From a checkpoint of a small mixture-of-experts model trained on Wikipedia.
Size: 9 layers, 52.4M parameters.
Experts: 32 experts in each of 9 layers, 160 SwiGLU neurons an expert, 2 picks a token, a sigmoid router.
Training: 713M tokens, 5439 steps.
Below are experts of layer 3 (counted from 0) of a mixture-of-experts language model. Rows are named router (the router's row for the expert), gate (a neuron's input weights, with its number), up (a neuron's input weights, with its number), down (a neuron's output weights, with its number) and show model dimensions 0-223. Each number is 128 + 24 x the weight over its row's rms, rounded and kept within 0 to 255.
Before each expert's rows: a language model's description of what the expert responds to; "gets" lists some tokens that make up at least twice as much of what it gets as of all text. This comes from a sample of Wikipedia text that the model never trained on. Tokens count by the router's weight.

# expert 20
It responds to: Indefinite articles a and an, plus as after served or qualified, and degree words like more, most, no, so.
gets: " a", " as", " an", " A", " No", " more"
router [130 120  94 131 122 100 112 118 100 118  90 105 186 153 150  92 147 120 134 122 136 113 146 119 155 128 116 119 116 145 121 158  91 166  93 156 128 110 116 129 156 111 100 114 125 114 133 123 156 102 117 115  55 121 150 140 183 130  78 164 167 100 130 175  88 131  93 124 115 122 161 146 116 116 122 111 123 150 131  64 117  90 146 141  98 116 146 134 114 144 148 118 163  88 140 121 164 118 132 166  88 116 103 122 117 103 118 157 128 116 128 125 108 144 101 138 145 113 108 174 144 129 137 137 132 137 140 152 156 129 202  97 145 143 114 114 127 193 164 157 146 167 122 143 153 147 182 136 134 174 129 105 126 137 148  98 128  95 122 139 106 121 112 101 115 138 127 112 153 156  98 135  91 155 144  98 120 111 150 101 149 157  99 169 132 174  98 133 129 161 171 147 151 109 103 100 165 146 133 131 101 123 121 127 112 125 109 157 145 126  90 114 100 153 141 132 156 124 151 102 124 111 125 108]
gate1 [138 110 152 105 144 133 151 143 148 163 178 116 118  89 142 123 134 154 147 156 125 118 127 114 126 107 144 123 171 137 132  80 121 131 133 150 140 146 126  91 146 175 139 140 159 132 146  99 170 123 110 125  96  77 155 115 142 137 142 123 109 149 153 135 141 143  98 164 144 144 118 147 125 119 156 118 112 166 145 134 134 108 151 133 132 155 103 122  83 181  76  53 153 134 140 121 131 161 152  68  96  97  99 123  98 130 111 131  91 123 155 106 130 158 144 120 118 122  78 125  97 119 135 144  84 150 116 148 139  53 121 186 157 129 132 160 150 145 153 129 119 160 144 142 114 106 127 103 102 135 139 124 115 112 101 146 119  95 142 139 114 154 124 139 195  88 152 147 126 115 126 162 141 127  96 142 145 125 131 152  79 120 119 114 121 145 117  89 116 141 117 130 105 145 146 147 130 160 133 120 160 135 135 150 112 160 139 101 152 116  81 163 131  88 127 136 134 104 106 105  90  92  87 121]
up1 [166 122  84 161 126 153 141  80 166 103  88 177 149 149 107 110 139 155  97 138 131 145 144  91 118 148 116 108 107 151 165 141 136 160  91 102 158 125 102 148 126 146 131 113 159 121 113  91 130 135 130 133 108 107 134 104 107 147 134 137 149  97 107  95 100 159  97 164 145 109 155 138 141 161  77 146 156 116  96 160 168 125 125 105 131 162 102 141 136  90  99 141 119 112 160 130  85  85 147 131 152 117 131  87 111 154 134 117 160 101  98 150 129 161  95 168 107  84 120  97 154 166 144 135 129 131  86 113 146  91 116 128  99 140 152 118 105 147 138 123 107 133 133 116 158  84 181 137 133 151 155 122  83 137 156 148 125  97 130 112 159 136  75 145 134 107 162 115 100  91 150 118 133 138 149 153  97  95 107 143 170 135 148 106 138 117 108 124 102 165 118 143 164 158 112 161 127 113 159 156 137 102 119 139 119 117 136 128 164 142 145 148 130 155 132 128 101  82 150 148 108 105 130 138]
down1 [150 147 109 124 123 132 124 102 128 138  96 162 132 120 138  98 115 152  99 121  84 116 137 143 158 137 140 120 134 136 149 138 166 125  79 149 125 155 128 123 133 143 152 129 148 134 143 106 161  94 131 123 137 157  98 168 119 153 116 104 127 135 200 143  88 126 127 127 114 104 108 112 149 104 162 154  78 178 110  95 108  94 132 137 144 109 143  90 127 133 113 140 133 128 116 133 105 145  82 131 148 111 131 131 112 107 158 122 169 103  83 156 137 146 164 133 132  94 114 128  82 155 148 110 132 102  86  97 156 128 156 131 103 146 141 107 132 111 125 103 183 151 155 136  88 114 145 108 163  95 159 110  84 100 123 123  99 154 144 146 138 120 137 120  57 124 154  94  81 106 100 102 127 150 145 145 109 121 131 156 127 150 150 130 154  90 134 112 112 165 127 165 153  96 106 123 149 122 100 172 127 105 127 112 153  95 160 117 147 159 139 105  78  75 114 170 135 142 115 163 125  97 134 104]

# expert 21
It responds to: Main verbs and prepositions after a subject or "to" in narrative prose, such as by, against, took, won, draw, noted.
gets: " by", "ing", "ed", " with", " against", " due"
router [193 118 125 149  89 115 127 128 143 111 109 104 136 165 154  93 135 107 117  80 138 124 118 109 130 110 130 111 133 126 153 143  90 156 114 134 133  90 136 148 141 138 141 105 150 122 121 191 144 153 123 110 107 126 151 117 115 140 125 140 143  85 180 119 138 163 142 124  89 160 143 160 126 145 155  95 140  92 163  77  79  94 137 129  87 107 156 127 117 159 151 152 150  90 108 121 128 141 111 130 126 130 141 118  95  77 147 148 110 111 129 118 153 116  90 144 154 152  97 142 124 160 150 115 146 160 162 114 118 151 140  92 133 145 125 113 121 143 169 137 110 107 114 190 148 146 136 115 131 135 124  93 124 150 142 138 139 123 101 154 134  81 147 135 137  80 119 104 140 129 135 124  79 115 123 101 147 123 116 108 150 160 110 195 108 157 107 132 158 136 103  80 133 158 123 114 181 154 142 137 109 129 161  95 116 126 151 170 164 103 102 140 111 156 138 131 155 131 156 132  74 106 104 107]
gate34 [169 119 137 123  90  99 117 128 103 106 141 132 140  94 128 120 158 134 125 137 147 115 138 118 152 108 121 137  86  99 115 137 152 169 131 112 119  87 166 188  99 131 162 117 157 101 112  99 100 128 126 169 131 152 140 142 120 156 176 125 103 114 151 100 114 130 124 103 151 108 139 117 113 154 165 132 110 139 146 114  75  91 129 174 153 107 114 117 131 127 109  71 113 115 126  94 137 130 102 122 169 126 138 104 138  99 129 119  98 113 121 106 120 132 121 131 135  99 110  94 146 128 145 122 153 144 118 101 106  61 125 115 175 115 149 123 116 132 170 122 128 162 144 123 104 143 144 131 147 184 175 116 135  94 123 106 127 153 180 178 182 141 107 123  78  87 117 132 126 153  96 109 109 133 102 122 177 165 111 141 161 168  63 128 160 133 132 109 132 150 154 114  97 155 126 146 153 171 181 159 126 110 110 140 100 112 118 127 141 142 113 142 139 128 139 137 144 106 153 127 142 109 113 151]
up34 [166 105 124 151  93 100 124 105 142 124 172 125 139 155 116 105 128 114 118 132 134 137 135 109 161 115 129 125 114  99 174 142 136 134 126 133 111 131 137 177 110 145 150 148 161 123 120 124  86 128  96 156 101 159 117 134 113 111 172 131 164 131 117 154 135 142  70 120 100 129 138  93 117 158 141 136 116 152 146 108 155 107 169  97 161 136 212 101 121 139 166  84 123 149 129 111 152 114 146 111 121 118 121  97 133 132 127 106 152 114 126 138 116 136 127  92 137 121 158 133 169  85 144 124 163 134 179 124  60 127 138 118 146  96 121 148 128 164 121 132 111 155 121 119 127  88 127 114  92 124 139  93  69  95 186 108  96 147 152 127 152 126  97 146 113 130 109 106  99 119 121 113 124 127 146 147 111 148 101 136 137 218 109 126 163 118 126 152 123 158 151 172  97 123 140 157 121 157 162 116 143 106 107 129  99 133 152 171 109 123 145 152 120 136 143 143 147  82 140  83 137 120 109 121]
down34 [187 115 138 170 123 110 114 129 143  87 147  94 146 147  86 129 121 101 163 117 111 121 139 158 150 114 123 144 143 142 121 121 143 106 141 126 121 193 167 180 111 135 153 125 116 171 126 105 136 120 166 131 162 126 148 129 134  90 134 136 119 161 103 114 114 156 157 126 129 145 149 132 113 137 118 136 115 100 136 106  84  98 126 181 112 113 147  85 138 155 137 103 204 132  97 127 151 128 109 105 125 166 140 162 101 102  53 141 137 133 124 135  83 128 132 102 139 137 161 126 148 132 143 118 123 137 136 125 100 134 121 169 170 100 151 130 153 124 152 122 130 128 118 139 119 129 119 146 128 140 138 131 142 114 131 137 159 170 150 107 148 136 103 153  75 134 136  88 157 141 149 105 107 121 150 141 115 165 117 135 164 181 107 129 129 159 109 146  93 152 118 126 104 105 152 123 188 124 131 104 145 165 175 113  79 127 102 199 157 103 143 138 120 122 133 123  96 147 143 133 160 107 143 131]

# expert 11
It responds to: Auxiliaries and main verbs right after a subject, mostly was, is, were, had, plus subject pronouns like he and it.
gets: " was", " is", " he", " were", " it", " are"
router [174  99 136 159  98  86 136 138 157 132 107 109 159 116 156 132 138  95 146 114 157 139 133 103 163 118 133 119 112 140 130 137  99 157  92 144 104 101 159 113 158 147  92 177 143 115 123 152 107 113 115 130 124 116 169 111 135 168 136 124 139 136 143 122 124 144 141 102 131 128 147 164 150 157 177  61 152 115 152  85 122 155  87 143 114  63 142 120 104 113 135 149 152  90 138 143 160 117 111  97 102 165 112 103 132 107 139 150 102  88 113 127 147 146  78 152 160 104 123 170 142 160 131 117 140 136 173 138 169 149 146  91 112 158 119  97 109 172 171 151 104 130 133 159 106 121 151 166 119 129  98 101 132 121 114 121 120 119 125 128 131 126 129 106 114 108 103 144 115 119 126 114  97 130 104  97 120  92 132  92 150 177 126 166  93 160 113 140 127 156 152  94 142 139 116 105 158 156 149 154  99  97 132 144 106 114 113 144 168  96 121  91 148 164 129 144 169 118 165  94 137 122 129 146]
gate2 [202 127 142 134 149 118 117 180 135 144 148 145  94 150 119 153 124 140 120 107 116 138 141 109 102 116 106 123 149 103 109 118 108 168 123 130 137 124 157 151 135 136 152 151 109 156 147 109 165 134 113 134 175  82 129 134 118  98 128 132 144 195 121 148 152 113 150  95 106 108 123 172  68 111  99 148 153 136 121  96 113 111 161 174 155 144 115 123 118 171 160 128 143 134 105 179 130  92 160 126 145 102 147 103 176 170 149 152 125 149 138 204 117 179 138 112 133 123 115 128 125 124 172 133 171 151 104 139 151  97 147 105 139 138 165 166 118 130 167 162 116 151 174 167 110 141  74 111 129 162 129 131 144 104 133 131 100  88 116 127 118 140 114 178 124 105 119 112 162 126 113 141 128 142 152 127 159 131 134 161  90 153 127 147 121 129 147 118 136 118 138 123 139 141 111 128  94 137 116 151 169 134 145 123 179 157 129 131 107 136  91 129 109  77 128 131 150 125 132 118 130 122 118 141]
up2 [115 126 122  93 129 113 134 142  87 134 120 115 152 138 120 176 137 124 126  93 154 129 116 131 187 101 178 152 102 119 141 159 139 127  85 133 168 123 119 140 128 145 119  95 126 147 163  94 121 136 179 105 128 134 117 157 148  75 143 158 141  87  95 138 179 131 110 137 152 130 113 136 131 127 156 112 107 124  92 158 146 139 113 118 118 154 122 169 146 124 122 125 129 108 146 138 105 123 185 160 127 134  91 149 159 112 142 129  56 170 138  78 107 129 142 181 121 101 147 136 162 128 152 136 152 140 115 178 125 149 146  91 125 130 164 138  92 165 118 112 147 166 137  95 116 132 115 101 148 119  94 106 121 114 187 105 151 111 135 108 159 119 162 105 168 124 114 120 147 163 115 114 141 148 173 126 146 170 173  95 121 132 117 136 121 143 110 122 155 114 148 136 137 113 129 148 136 126 153 145 109  64 113 115 161 134 117 106 133 155 170 137 180 139 110 122 139 107 134 130 130 126 108 170]
down2 [130  97 146 107 168 116  91 120  91 136 118 104 126 119 148 134  92 140 109 133 128 104 107 173 132 114 152 198 148 121 125 112 135 154 128 175 163 126 122 147 152 152 176 127 139 127 111 133  83 121  90 120 139  82 127 105 104  89 148 117 156 118 109 127 131 100 107 116 142 119 133 128 158 114 122 116 142 125 142 192 127 154  85 124 130 163 110 145  91 124 151 105  94 135 112 180 144 108 124 130 113 163 103 131 128  96 116 133 126  70 109 113  67 129 131 152 117 129 122 120 113 167 115 135 153 155 116 137 152 152  87 165 137 119 114 112  93 178 110 113 170 119 178 135 100 122 157 128 130 120 104 110 109 157 166  81 153 150 139 104 148 144 123 152 129 111 119 117 152 160 129  95 125 105 148 131 177 132 149  94 127 174 116 149 118 129 168 119 166 138 166 134 117 143 157 159 122 111 104 129 103 110 107 113 141 138 132 119  80 149 121 145 138 121 107 153 163 146 126 164 105  74 134 164]